Experts of a small language model.
Size: 15 layers, width 128.
Below are experts of layer 11 (counted from 0) of a mixture-of-experts language model. Rows are named router (the router's row for the expert), gate (a neuron's input weights, with its number), up (a neuron's input weights, with its number) and show model dimensions 64-127. Each number is 128 + 32 x the weight over its row's rms, rounded and kept within 0 to 255. Numbers have three digits each.
After each expert's rows: a language model's description of what the expert responds to. This comes from a sample of Wikipedia text that the model never trained on.

# expert 8
router:111110146134186145054167166147167166150109164083128088133135106145163151114124118169096122196062119142181090080154107143147138129134129091153140143161131151059120129128135109135165137065176112
gate0:091126220109120118156121123115149091102127120097164111159122097141150125152124100144162114106066130080064158117068181106090126161134104088152055170139158139122190076134084190177107132051136124
up0:139034112063135104149164111084067111116188147157078131095127156130098082126127105122099128116206148075104094138110078093189103129136150111113093128169097137150190133093165110083156171131088172
gate1:078169110115121122088127108100113150143159131153163091130155142131085185115110139120074140047143135120175081189101108105133125068166131145154151178140086136129112175061160159133138067069146064
up1:074069124103144086063085177107151146138185095156119146159157121161155105115134066094094188152129102057110115093105136105110142157142154127175160167136157125105098119098115111096191069109114104
gate2:144085167129172169127088186179168147126158166140146110190133099118097130151145095101133124136113112126101076131081143129111124151160082157098129146128107126123158183168190127188130129082159135
up2:133142152160137131151120145081130107137083093122141084131177173184084107135129134207153101162135121121149134143153140124176174090150200121050107130183089153101158201145141118126115179057130114
gate3:141120127077142156127131099175103136158149103108111160216132161128144114142137145113070142119116159156116180152076128168063176112141086158181139121110045122072161126177147107174147107123166162
up3:144094106127085132094172143138129113082114084076135087168107111128198150090201125127121096086113147110182080107097151147155192128125186165146093202122174116178100124118162164122122127140096145
gate4:102127146155090121058105123080164146138122144140157099141163089230137139147097158092113111121110140155120142137157112139138151182162122154097081146193157187147189093128159127152097082099133167
up4:082186140170123174143144127193092140160078151098202119135135122061110086134106161102105179164117188198133121180163093116139122124195158166091102185145098129110137108127153089114084143124123140
gate5:133138097177155121121127089143140147059087167153086081164153155149129119166137111115094165121102176142124089116089133190111103178154153069130104103094105093133177162145161133082124160047107215
up5:118199101152134123205115045132142151111123110094118142153124115099156126152166179091134099146124134091076117140122150070142102121133106132132137145196115158113156115163100122157141163102172105
gate6:128116185091176111082128091085133206124128157153087112104176132101095125147169143140113141167157147102070117079100188148112141124116139111139119148075110155129188145139134118159114140057107123
up6:126123235109100156145095167179104079059126094113080128125134096120154165104175108174135137108172117153163102120150077094172112163137141163081127144170079154164159149125120085159105137159160081
gate7:120150173114123101193115119110146135162114125119122085170152127165091122216061118084127135134145085123155133155116157118092129166116147108075124123150131126190164194156117167152106140126116128
up7:134079133121106105080055126122148179098132082125154170122141162125176156107109127107133120076107162055135060059156120107118082140118165086095119165141149164098128150162196145174168174145159096
gate8:095109190164116133113161130161154125164127145134111181168079110172145144133199127069091167145138143126154076095138116111092185125119102100182132174055116133093148149186127093140148118081121128
up8:103125148138078160148122064123141123143168179076087152111166120109151093167131105109111113144089093154148091083164129116146146155144124171116099115120094128146077149112128136164100174122129136
gate9:115142146153150126093084073109153139082195121085168084214162036109109185132153123079113137132118108152140102098135137131112186161120121131092145124120098155080188138146158062111135149072131136
up9:162107134102111119106151115103131147138117153098116128129093109125110217101124121089136113142073142112125124121104153095092111098160127117091167114136108132086097145102167153158076081082089116
gate10:151170114116126146117107102157141110099054151136171110203141108187155149114150134162093141146061173107175084125094177149138097122140124213199090136173142162126121166198099108168103083080165121
up10:168109166199159167153150106119147156072095136093162122113139140135144105124106230169135121174117145108164170152147124119133125127157088155094155139116137229171148121133141125096100096151169113
gate11:133082102126160103093103164112102126136114180108138063136166136099118100129176090146065159109103105137113088176115155160078104118154113101158118104187168189131205153169151066162081088100148102
up11:135117131097153169147120118145143190119082049123150138143088136159141136118122092101102068087128147120195086137141093094108151110081133142123131136064169079127063076162113135123084162122141095
gate12:060090200162102141083195100128152156178108129142079092134114110132068171151109155182078142194154141112089128108131130184093097136154163068106148081130153147110073116118116080167113145065098154
up12:174129096126147087162093089205099120160094094096193151051133150120081119164152146146147102138102111124141121131130185134093091109108191124142080104099106107104198125082141126065150161086131145
gate13:157087160099155120146095145138188190142068169165133075155096063182144144093163079129121156185132149121140166148132103107119160151163167086115099124149088173080128145149157106155158089126099140
up13:122088103111094110083161116084127164133143142134159075103161168082087105155105114091093202128123124133097148116159136102104124176126122126079071124112081122136145112157133126173114168050161120
gate14:122104125102131161102159184119177139136094122118167074191177112182082207107083051154101103091138096138121156140124204116091170162109107069119125154143157089102158129144145140141113143099137149
up14:133116086140141163145132096107131076097161104080118095100135117125172177122096156075139095111110104088186089117125078079168141132084086114179171122161143155125150128152123067150078174083168166
gate15:125192104101101098094154100102150110105128169165106098153113113145071104160110091171086170160123129162140090140127140188096114135123143097116134138126133174083145124157187108156196104033146148
up15:138126150115178113041150150118114163120092197106068127172147151120109113137142084139118121187158130173123135165118183095116115140127152101143103084062156099115124122118139101096153168095142153
What it handles: Single capital letters and uppercase abbreviations, such as country codes (USA, GBR, ITA), state codes (NC), time zones and chemical formulas.

# expert 46
router:127090112118115142155094102174179125106161182129118079203120138108157101166152126120127124102145126161119088164143146122152139111132080072156180172148161089049113214150081147171106115174139116
gate0:136182145150082127101066153136080126125100090082168067207103083109102169091160123093076158148102126146075119110142171092161199071107134097139131108153142113105088165127140120105146121138136159
up0:170121130103139144101121148118134167099137161133124162111125149064165108170159067150163123147113077193098132113120199109156154145075140144184125111172153069141178156114153141175159143125116125
gate1:123121131152129138168094133121106133143114151105126086217098176102082145145130138080150184144169075096065109152114102155147107149134141130109109142129178138113149171160133155125115147114130114
up1:142185157095091134066150123127125155141108124132165173101146152081171104167128143151109104143142099132083161057115053132130067148157098156150122126207098121146141099084037101137081155121116109
gate2:126183133133137085164150124123114105120076122126146123134072167127121104156106127103085138136134127152144041173138165158133119151145130121099102131095219122154121162162143122106076121103143092
up2:126150124145126099064097084144080149121097139134127141141135131113076130153110039164110101125123153144159181145136128132089104095111087162132008112125102100181110149146189153110135140109122134
gate3:130148145115172144160132156135168104108080133161126079133126119140158123136129118152077108088137113147106148165128114138220147085153116135082124100145121087148171115116169105115100144122168149
up3:140159115153169140141141116153159101051133123103079073098209121154116139156087066136157087121140128120145171100139058100101124107188073098129145137063075083130118114100117089185093095045147133
gate4:140126159128186110145078140130161174097097122098138099177071044123158174119105054098117167141141127144089101158110185158082113107120115105177133148102144202088139126104113110106152158195106132
up4:099086096124165168197078082106100080094132161135094111196157142133147160107128126128159149131119133166082140164100123071151172119155159194116127123175138130142178176151119086117140193114096186
gate5:151140112110150080126114118103155178079168133091151076230149110137161139117140126109120189122160115174123162139158175121047134156084121096177188131092130089089148179133086124145109106154138078
up5:138102072168137126130123079120119116112173146107143136192077127099108118177151118155116150185122099107116171159097122092156136087096160090135113142147157163158205131108156090103147171177138153
gate6:164063054070091125161131107074106180125109155135094108179112108082104160104130116090117096151064221099092120164156146126119188109082137116090140157140115180099144138083126118100167120101181130
up6:128177122061175154101124138126068106122150121193143097094129065081149092170055111158146164095094132110137157132089061158130140073111176120140151105135099113152149101104093147114177103196144158
gate7:143173074100177125124141114116116159107146136097122088231127127127109127143117126058110122184141153115115106098118131119127090100097150124121094134186154077033213168146116129185132062125139162
up7:110133135127107154197132131136160127086185092128130137075150177160161031091151080129114088126113180149135120115123161107152083155140069113130130127119124168132113162121167145123175165087130085
gate8:136122082154101142101086130150131052148119148115155091158084118119097096117157092117086123184079142133102109135120152110134199100113164044099091153146132188143162150101115160149136143139143137
up8:096120105156137087116104183174098127108135138115140134185183108144163151101115124136152127169116154153136163045158122066147107161090157124216143120116081076136167095130140105128091106122100126
gate9:159140100092115142192122072181146145115144122090119109102114103133119107126134098126129139107104071181076100163148145079111095148138075087128094191107179107127116112140194139131117087118100171
up9:156050098134096178138149123156123189104092108107094148095144138208077182144088093146169133120144152117097158117118110115123109150129106107127149151088140166175101100145107094154148130149148153
gate10:146085123050052135174069163112147167120161148126144069233149034097122138147138126120079095116167147128116141172088126166155155121136074131174105139085121144103119153123137152146125076156102159
up10:153115200139149059050074148160122157111162070172198090105174070092109142164113107136072160113113149122163108090121180120160139110086148111108159133188151119126149083148133118124109173128092141
gate11:134162106129176090146118140172077117092140150077148103246120137126104113182108135149095167156127121096132165131141132079045140111134159101147102119139166103074151187119133134175116119152124082
up11:156131159103121163143157098196185130151187168082063058166123103125159119151117149095129180160126147161118099190112160120170145199104067143107147126124087092096118083138126131120132116141109072
gate12:147117143119128130100089144142161161118130124119162069205106096149127113127133130122132115131118187120064087148099064162206131077119098134131132096100150179099144159134143168092165070097186103
up12:173133111124148158175108124053070162144123139138135126093122107201106063099186147125142125070171141079192103101180164074118156172137115083139152147116106105131130165154171098082112119117099205
gate13:147129131043116157152082078151181123143121154059164109219183098106175098145098129156129116068118152157123132143062153145138160119127134139157166166170094129137088143117134154121098182081135172
up13:178140135149085157106098155094107169144115116119081150142085131126119160138151168106140132095133113106097138132117130149121085070143088140153106111141126181138112135108141074134119075178136118
gate14:130064179129160143120088114153118152097173190142208079137118185144100118116155137119070127164147121125121119168108094206142122122132076094167096168097137121163103154146155132169136149159171162
up14:179136131111116122108116100131085122129136137115123123130133087161062129136120124132161069054173089043176102157134062132142127137133184124203120050174185110107164135106112083165158135126138118
gate15:125178111122142156143096105142172104118162109107112112206154149159160074166137113136082130135125070130070151124135160138132086011115114050145129164146121180162155122128107138070129130135088124
up15:156137167107093074068142136134105060127147100148103107093134130121136131114086085119146131081133093092166103110102118144086175121156145118127111097060088114110111160123148071089104131151109129
What it handles: Plural suffixes and plural nouns such as -s, -ers, -ations, people, members, years, often before "of", comma or "and".

# expert 38
router:118194164142134135028150139120174098106132130185168111135164108092185137115132086113180154071156177131118144196106131143174128176149172127153129140085209094127128096126105144136156168104056127
gate0:143144150098145125104129119210162073141048074130134106123165139110085072186176138119107164100160118182109127131030122126066145106180172116115142135122160138168094106181085169121122157113065117
up0:140121090136103148104134169136121143121125130142124153173116122150118144059072189146132120131101146151081186131141180131110105098110111156070043113157130075183179124099112098143154154089158051
gate1:118182112109122146074136092142169119170135109197168090135114156149146118139098037134102124094176218174191169215088145154162137175136150118162110137128160144141137082127101141133162167103128085
up1:097121111168209147182065138089056065127155147100120127122189151158117119135121104174066168126134109128097151144130148124093117151148121116116147077139131083160156181143156134064169140082175113
gate2:059166188092103151062159162129146143114136171099125066144175119092141114170132162088133120124149135148158108170089140100125171113172152085163140136114133121102111090140160115128130137120078121
up2:128149146129072144109059110141102104114124179143161125148167097145168173095116170138120093160088203153171140131043120150081176138115165120146126150145144110114105156163123120066167109128085118
gate3:148116143161132157053109129150141139112139167088170129114150103133126155088140128145146098107150140109129106189089179155131157111219178158064197070111149150120175145152126066132079140099091116
up3:162135137142171135188095144167096176155121136160160131137152122108164076146109162134138148103090137115134121163131124125107176088111083168168109117110138125128148153137066084078160142085184085
gate4:106220107130149113142123093164144114103126132100123108143070114136114118218149145083160151116108136132184081147106127124079178103132183116156176070110145102122167105146145102116123132102097141
up4:153120095164162161223138075120041154099137109106168132119115085139091129082128147134136115084117129117133125103115094094168109071092122109141118129143191141125143193070114128161110156109159127
gate5:130106174131137085116140105146204132156119131117141146120161141107185172138185104143137148110166169104137137183086188154148145169190173151132151151147161103122153153106155154113115152085098083
up5:170170107183122096177169098156116134181134187139086060068160060124099136155091164079113122161153138154105131096151198149102085135144161107124114127158129174078158136126094134133133094135103106
gate6:109128181116118088071129135156190176112098104132203055185160148117136113140149082112183129117102119142137085155069123146159146115142123083140122100121126109122154067132157103195099121108100167
up6:097038137172191155154144129145157089123184150127193130129078107086112132111112067145148149183118162120094092158103088161083107128152100081181145146143116132150148100120111137134184157116091147
gate7:092104143093079146092154125131151153116106126108101099137105044114132185125138154089166128153127174118135165166095105125120153164132126124130156090107203142145147085139184055131159109150067141
up7:112125127131130126148162129162201081164154179184069107103117078191100162104134101097163132083096139167111079165073132123096160173118135142159113096078165101125158149113067145174127124109178150
gate8:152108215171111160109116127105088136105135128090108076161138114130205130171101126122145139066158145153162112183116137131129148160178156166161198140086131100186179114099094188112091104134088152
up8:170132085142123103119140145157130183087152113165165098102117085141155183137094118150106074118154087165089134122106162114187118120109167114133106090109142159130091174053114124123113137166120137
gate9:132079203125130210136130131177176158150156143112135157177109094148141109149124115065124123106154194104098105141110137091107181191161158127140138164171161202156059178148143137163138118156147103
up9:151132127137113126148117116143144111122133156129180133178124091167158071087122096065156103080148123140175119137191084171122127152137174174128109081146132099094107113088156112039165146119105105
gate10:102178190131085106085105074163150138079133133168091087162109143152201117136104119121138154085119112150196153119102038053134158158116212116147150111113153160128097123165119107091142116102088181
up10:108101148149124171115086132128141109131087194134108104171084116150098101143075081154120126172169028205142121101136119169061086142137174085109113137121136138162124163125129067129162129061118112
gate11:158145151089109158113140117170167128113139165160150120163110159109153137133151141125152185112161092148154150136067135132106208142089172154169154123145199077135140046144142099107137123141043106
up11:108111142167132119073187161128172125150185129136155111152124141156110075184125150109098136128112211116128115176091098059140148141193137126152133115120180167039120153087103151113115101153149087
gate12:144142183108115092042166142124147094138136156135146079166168114076157119181172109076107166133134133142149136192023132121131147097099158125134134124048168140159086148151120158201073139078097129
up12:161132168137153163084135120150177127195148149135101119111128149122110136122160173151142126125075130066120058131117116132088164161097146062126099115032099123095084122183133108120084116151163101
gate13:099125152122124144078117145197157189048086073155185080125131121084112129101137120118112116099131216070090142176076169167149148178109149130123192119096150141199151093152139177101153148100134181
up13:143094143120191154108138118132155105150152139117157116149131159172192144151126095119126124112143158154084076151168109124185189166136154096141138126130154100141064062085092175134100113127111144
gate14:078089141133068136067119191127130130104093092114134077157177165141108107148123122129153153096146168132104121164107147101143118144163171148151124151121149157114151147061117139176119081131084148
up14:060167172184161162153161149041088097141136099100095126149122173110088137142143117148151125155142113147152140120087105096148117128126175125136136101106143094116105177065159149089047144145135143
gate15:097149122093083163037077082172194126131117195105172084185083129118143112101105105161131131133153132141127109185143115132121114194180157143134172184133110104141134125083093149183123132091055089
up15:154086193150146131115174107149133096099087107107060148118146119112105124136125121056148103124171146151185125147115145178155148136166152066151112185166216145117147056127165115120121112119096072
What it handles: First letters or syllables of proper names, often consonant clusters such as Br, Tr, Gr, El, Al, in person and place names.

# expert 6
router:093120100177171082130094159114108112194058102131185142162098142141156143172119095102126101128106159160133069064095116088057093117149159182135165114135103115155155146169129121131137056125109132
gate0:109099207140123072092069104108166152070110156113167049170134135167175102141112101123072078151151152096102090110097106121103182151159228171122145114125172141129194141155152145147085103079168159
up0:096116147119145102110186151138119113155118151140121157130152078106149159100095136139136138131132172186124120098100137118132134129096153083129129137100089111137178121198064106128121171091113146
gate1:150160156094123104137070114164168132186120097129131074187083220147130146148104114124109113133135151132140123098079094089101119169145092126135127110136137104181164215166163137161144130143110165
up1:110172096115083109070149168126099196153140135056117155121158111156172155072093137114115156122118138082153102122094162124212132143093098154180111131170178087110163092096121162194132090105089094
gate2:153122140106110107198124116108154166211090138133146141160169167166114122152147054127145125139076157124154079102071081107077121191136183087146130111131150118137137164145177112164155110102093088
up2:131129116190071089155049112099173142143133076152163071125111077130107072196118118157119097127163160113145125130111105092144146087120051182141149128162118120126136175116130129100163166118114175
gate3:100113094109147155104132160113098128165074126147117126139131105092143089142107112089104150089145162149119090075121112187118127108132092152125141116160125091138128124254167115207125072130159169
up3:120137155116168137101100121144144139132146154151131152061089058141127172140108108079152107100167098150071142086139101070144184152151159131175163108172078127103115143113118143109161100115143107
gate4:116106155145173117125128144140087145111098137086122104168120078184151146168131009098150125144098178173117131102064097103113117143145162098139145136090141127119165125155172097152114082138111102
up4:067083185118098195152077174113112152123088139092144116129090150148127108152167136099142085114076109146106119138122117111089149163166148228125131117118112106125171098153136088101101103147158140
gate5:049129140118135158116140135126108154148051139088091145107121148202080185100109088153145116107178143128099091085139186095110044159158160102098199088088194093149151083120122133135118092143099180
up5:135154160105092149094097115099120123221096125133092185112130133139104080130113171124090128107131103088083121184152158185132132183097079123161118143083086119123196137181117110099107183173132130
gate6:107127069136094133098092159139169128151125078131150112139092116130135147154150101111129139120093107109094164085088154153123134167184105149123137088126128085150197184165097112143172105104126144
up6:152177121107098129157124128151082083181084139129094121104156166092144169129090135115152124115131090106098111138178118183059092109137165211115073126107139125117070146130184188160095156118039107
gate7:062127124121107118134056046165139193111087183097103102175191149100191178141160117099137178157141126156146116135086126068109080146148149143131143166132157135181126170134135140197150100075138161
up7:126125159132089091113159124143102104125052144124146131111150132082162146077158149186157162217108118088136056084167130097191106161078097158075193062167074117137111162151167156120154080111149089
gate8:133065180136171140125070145144099190098115133184138163131114147119123147165106109100144134176112094142168092155120128102101091148170201084079153087123129140171127118134124052130118024115103122
up8:191204163099178178085134154156073131128176118131125113128130145159138145129047135132098065137095157082103152113139121133175140118174139198143183157098118087146188097102134139122127125135192113
gate9:088065118128143076139094139114109138155097134148097118132145165173130162114160058129104072082150155121111114116138089113181066120162169087123157142134157151169156170202170073124139111112136126
up9:163154174071067070151120129118137119088121144152127108147111144139128152118098124141110056184129165140161164127120073157147144138165118159175116155097217095078079154168140139111107138110067177
gate10:078131194159101147125102110118121139137124114142126080166125126200125159131057093154114108107196174114099074083085059105127131154110138177166179139143118102152096155176157068119153091138133144
up10:103129150161103100151115114128135144102129142123111121116174153149209126191148133122148141181110152172145148107078117143125128122146135142132157094157112119111125132150130076112124146082142101
gate11:065097131124123100116064122182138194088102130152081139163146147156162151129145087120122102101094101118114058119111133079122083091105132112099130121127166136207165136189162151119146090135110113
up11:116136175137135129085157093129108087127175044170148110149098088139141122118129097093106124141103105099130167141157086142132194146187149104136098139135113150189091148125089093130086101059134136
gate12:095102129160133121075086163177111153160054089140147133159123173144127148160127131124142130171178118151092109160113173109095085130150160127140139063119149123138162082163152093151184079107109083
up12:155069147084100127114172140183108123123150155110152110091106107111149119130090070070112180107139088061128151102160123167141227187147121105094159143098100069143074108117132100133113126174161098
gate13:130073110104175118148070125120097151143075109075115120143146073156187142186147141151128127116101167150160101103105189090140083173158118156131161082089147164103206126139158118189096090171125154
up13:134087147142074139065111142101125131107090123164080141162142138146094071072085178096135119125161154148126081130189255160120145107199123152162174141128070123098138138121067129160144168106105166
gate14:123108123127197144132109159079106122198088086123136139173167117081133222135120112132105103132165165113108124127091193148093081120179163179123138069159129151131122129171171040150123083129134123
up14:138114148130092120123128132124145101175110120101098086184070131209186082157136096144118113124216136102110121133121148128110121104096130180127152094156146141133122101114083120118127120179113099
gate15:136163081127130101152090129220132152174085093132154127136128173163151144157131091086071167145104156135126041112064098091110130167172141132138146141165179117193169175189149127158137115125093077
up15:175139099156138198143069149125067122127134168102075136153130080131189157118172092098187137087122143205122157208135189171139179135136132074135155139142090083140141104122165106107129117183185164
What it handles: Short opening pieces of words, often a capital letter after a bracket, quote or hyphen, such as I(ntellivision), -se(e), Be, Te.

# expert 49
router:083115121140142123110112132210089121139131142186112126162092186130137126117113120160139144142176108138107083086130137131135068088057144080104120073144115110077144080142109150118148171144163141
gate0:181139123125129124085117127151146093044144084129149060162169173140158172153115120117071129117129091175111143123145165100123132132118156079154171118072181200085160112203114105140053156145156146
up0:101098183119126173091125106141143081060142117137085134155158160118232175159088161158139151160091124134164144093067120145160132145115121091067145156109146181128121113122110079134104108155151134
gate1:119106085102119119190071140174114130139133145159089134164135129144125157129116134161123139145113118105125108156065173154094125136109157118144039138085138146167225087160064140105158112113142091
up1:125055135133115108162155121175121074107126118130115119110082187175096153109169087081132081151149153098080152108152169141122122112082059069126117161103095155094127098204079120096090182120170074
gate2:172128081099170111149131095204161157126132041131084052141132144154151183169143184094150179145131138073119127080137108102097108109159120093109085149138171169094126123103161174107107132133107101
up2:080132155171101100122142159139084196146208131137109112108129169150147150177105149155167111140134088124122036107140068070141090123163123170034161105112106144113128162158143101125146089143198156
gate3:068112154133116148130115171162088158160115091133072129092126166126137132129083087134126204151140128093107155102142224121100093093086128076153172141140135138112193105129101095129148066108099134
up3:102096121128204088154158160169138078125114177086093102100074077170132109117175091104157180066169164134148157138087114136161149089125096129122119113154117099139129185137097113065104166124133159
gate4:100137130099111095149110143103161103083137173072174079165123130103137135109138096138125173135133127162098140127136127113108121059097113099127101151139169093130167112183113090105167156067145138
up4:078131115100116135166146152143153127148152123120100118099134108175113138081146106112143161118144098135121179144091095060168112085147126097160088151153146054154106104102094156148119111101119151
gate5:156131147155165121127157084151128157106137102133123109087143123102125130100108099139142143180119118112064056087061155090114072130128176101086111111078156183199156147157096130107122083045112131
up5:048155132133084180097106157138194110121133115143102126117089095128101167115059109180108121118130136159088127145087125209091108168109137113114145086114167136137091108120125043118147146121107101
gate6:173177161071102088171122132169136132101118090151120120061112164179196158159148111106123120102123113124137134159103153112148096123107122107198113138147147127194146083128146171098146079104144125
up6:131143120133127135060196169128131150129086121117134167102132097163113089119143102106100161196162194143096115101152101160138100112165183112150122169156136136187155103084109206146132113080110160
gate7:153053114066151137137125118130114193122136082174147136156126128116140153138069123107124136159164134151075140129108100124117114195109177149184228064088144132093141090128147177132063117078086097
up7:092090151081102111089125201169126132147133188118138127138159151133149175166143106123120112131115121102136082085145105135084122136114134085138151139080122203117135169111163078148131129216158172
gate8:158131197117121117109140076158124146129094152114110092138178109178160183150103096175061136091148120095104155136118123175150219098129129121102163176207123151123140104160118117095150094101058108
up8:093130148105069074087112089184035158074113145121084151148163101145132115089125102061134111127137080139151114123140124111133147155130068154123097106178171189090134128155075089130142089137072116
gate9:132137131111143057137093085185143154157206117141129104176201059125112096125096164134106153072179110127102149139120135143142114178165104113122194127099162145145147107168086120122100170135093163
up9:174125131107132069059082082101084152106164120178132116179102129169045135093072162114077158083115146147122079098139148099106161107147101097128147157193125065106159172075125100100080159113059090
gate10:152130185151158122113110135146104154154174138114147140142085147138156175113092130096119159143158093122108122084099119171092121202112131117167207068159126121122153129194139122125123161073098106
up10:191094155067127119140128129174140024110146161119111097121104114083093128117134166167161099192184111118168103181180109144112081126162160105118159142080132104164160113102155108131192146161114120
gate11:084153115122112118150142096119133124087127162126130145140196160178130104126160135137177115090221141150120118165127143123096084045111096111184111118134135152118185147171073108126099090136101155
up11:071083169140170135123122106135111155111111130088135077124154148104122130112147133144130114100087109134106142135088103109115141121118128116117131136176131165143098148143181151160138073080084141
gate12:115128139113135136129111091206055141182094156088113092134103083149129151130075130104114123179167168129128165178135190080150099116134151116107136068103110154144167092193136161097109114154146162
up12:109115099150158108065113105131104109089131147099141107108131159157126127121126119119117126108205126081089095130170161163126119075067143093108132118105249147154112075066120092109154129150113101
gate13:186141109123141123098064086169131082120121147157122109164175182157134160118136083103105137152141168092083193097087134179122098074089123072098126137149107087106185127205103141149129160110109103
up13:118161101120133079160102134135126060154063081107121102167069153121125101150128097092135117184153172073127152134087105135176080110110093126137117091131168132079151119155121183139169173165133119
gate14:128132122099102141223124137134154166093050112178127137189130141089145139071063116195134169138130145131136107118100159158161128127157151120120134182129089083109204108192107137107173110168100168
up14:207157129114153113140146181116156105149123093108121182132142102124133134024139070089065132095104117116156189121098130146147119115123124171097133111077120173146113161139141076047114157099140072
gate15:159134137130120095077147090161156160118129074120115128152152125168120119118098133076140087145148215175085166090105140110125121137129136153128103130122148085128148123255145161146137168098154071
up15:184155125124170135105143131038148141111129152120138183096154100108148126110155135142143159097137107139132122182120136153147122117142146153063108163161113076142144122154152131088172125116158135
What it handles: Single Cyrillic, Greek, Arabic and Japanese characters inside foreign-script words, such as Би-ш-ів, plus scattered English words and exclamation marks.

# expert 31
router:173058124109136112173104134044129143097141129051123123172100084147100057101157098108127103087150145083104077133164084104128113063096100163128172151162111146175150149085160066059093093157111145
gate0:171086166093149072156104137117158086081157125059105109132109112176117118134119070126128134118104108159097146103156117178127135122142110117174122152118140124169154124131149082082054110087111103
up0:110127118073178185119155111113110132094133149122112092138107135117155124173147088123122117156151161105123138180174089146109155149152121145177218105136142153121137158102079111096087118178131087
gate1:139099108089115107158121119167156134063093125137153099145131108153168152116166082149105101095194128115097112154176155100149128136219130149147143091193156056123149126089140148124100100115048117
up1:095106137142140091054073112146135148159105143076137097107170159135132137073129118129106106124092096128089161140124128114128120129171192165135076134132131171101093150081164142178097117150176076
gate2:150104195142205127092122210092171144123106134136162107141092105140130130156100097148154122111144166103082073106139179107141120057127117096152185124097157104136223181121107095094094091147066100
up2:145172156151127165135106160127134104103157207067148164162166111137122135096184192150125057149121166106184159120110173073135168230160124173195148126136149075137157089127131126127086152155129121
gate3:160174131084157131141092117108134126106062145108107082143169146083142097121132115113073112109111158150129079142144136184140095095075104210128110097126121089165114096134139099115099092108164122
up3:086149140174113130090121106165177129115096135195133099180160119125162133176154175156151171146112087127071160137090128163134156123086102121131186076073083170112093112046173086116169104147131125
gate4:190114107120128204140116157183162136117128115095120117165114131146131075110095072152108156130113143106103094156149078121092104120115120129101101122158087134188139116130083094105165064117103071
up4:177103097070115110092085091102107157118089214105144140082110097134229104118135169104151140100144105122132114137126166143175135120152192081121143153155124139143187120146101110108153061114119154
gate5:158080132101131144141098115117129183116191185120156113077200133093111099127110133181141148105160122099083102126141133116101095107139134160119125145108188126175153121085179079087115105190104091
up5:165195083113119145145167170105154122136144081121150094157129075120140144113125099097143144072209107112147086178157099070144156074086098133166068150114117116153118140133122130129072169146157145
gate6:156089157131071131167149176112134141115088138073162101103182159109205146146061116109128162107136130114081083113161074115113178162136067176145141143126068081155145139109152137082095141110141117
up6:154138090103121124112109107104132142092068111075186103117110127130138204199175089121095158139159102119101127139127166123149117129170131104101080136208120112215136106179072153102116144074114138
gate7:178053134100156133175131148125153140129119157140148095193093096132136129087132043044138170133147164134096126186135113082158111150083098123160149176132153156164194153138092073043118129131115132
up7:139143132176164127162109145107039117107073149164164110186161159145136109112202129082155138154085090124196106188101113158129128081141148191146115034184103089076125134114110140118134155120125131
gate8:148086144217133151082151135117184165113066133040065125152133134135105142138159110124101150122168154097109115133127118112170125168094085124146158156141139124184181145130193097170124064077089137
up8:085119172073105107159109105124143166144137121118149136160105181134020107157142155152114089112104182065084106094108143119154132086146132103153118111168144143155114156121073105160125155118078143
gate9:149109173123108099142120113111133108135169150072157045150078072079092147123161072133103123063146147168136171075134107118139110143068111125083145121141136115196116204154116136135068127106089171
up9:120074079126123165124128089133137127106139110129177119143157119213146210126122163069167082123153164120162130187085139102123121117109176140105166127145121151158122095111121124124139139154132139
gate10:144137157125104184145113067207134143105170130066144135129121116149102117157120100128091139071164114134128120115118108165144134151150055168136174137151117071143170143120159085111093110131116095
up10:067121168195102172139101127159133124096143126097166125132169107149085074155131163148125185140159129124157153105110150153168110163150153090075127187127088135121188117108147113142116154139155044
gate11:078123158071078089140099104115171129082173118073099134123131157121148076072206131054067095137121136138145117104072113136127147097124076099097186100118091130156188117152154094162109130084139122
up11:102148204103159106073160112099070123126150138074072106154085110106061088142150087136101121119146148110030130133146124128153126115155122149092141067130145095184144135142150091190158083166156229
gate12:194059089094176105071145146118141144051155172116127083152147124117158120100120130146196125098103119124077095161059131103175120097147100099100121147142105147111180192139158099096128128064096180
up12:118126181074134118135087139117087116194114156170163161129158123173115152121133109144138109130140159152112161158125147138134127106180126165175124034152110114141121128061118116094097131141139140
gate13:099097121035094117161123133130107140075137111066184121180113097144136147081102103119091083139195182066125090095144140097172098094132144157084139166113133074126166148097134104123059123070151161
up13:179070123106144084079139091202138104080151130076119165157144095098117158115127151108174085156120069107171105106043157113143181115151113070152173070134092121163174125181129161135084121094134128
gate14:151102133122113130127049169191125135138144121069116137197112131125135074110131087093172150133168113134085134143135152088155099092127123182123165140109095175150157176201125137093124141144067084
up14:130139101106161164089137159088188110108176104108149149091161156171127109125119121119166131152086105167119175148096112167152137126128087120096143121167128096063088091029194144138109077124111097
gate15:138101105105146108121130118147096138118186172114106139151128125092173072157145096128098172081155172167119112188117141172112142109195103172156108061127087141126181142134128123134106120150154095
up15:116141149105146120135132121100105161053103185012126134119131145127161163105102171096070125135119101091107127129114120157170065117163131121179139110133190159167148130155098153143149121139125173
What it handles: Month names and time or event nouns after in, the or on, such as May, season, war, year, summer, death.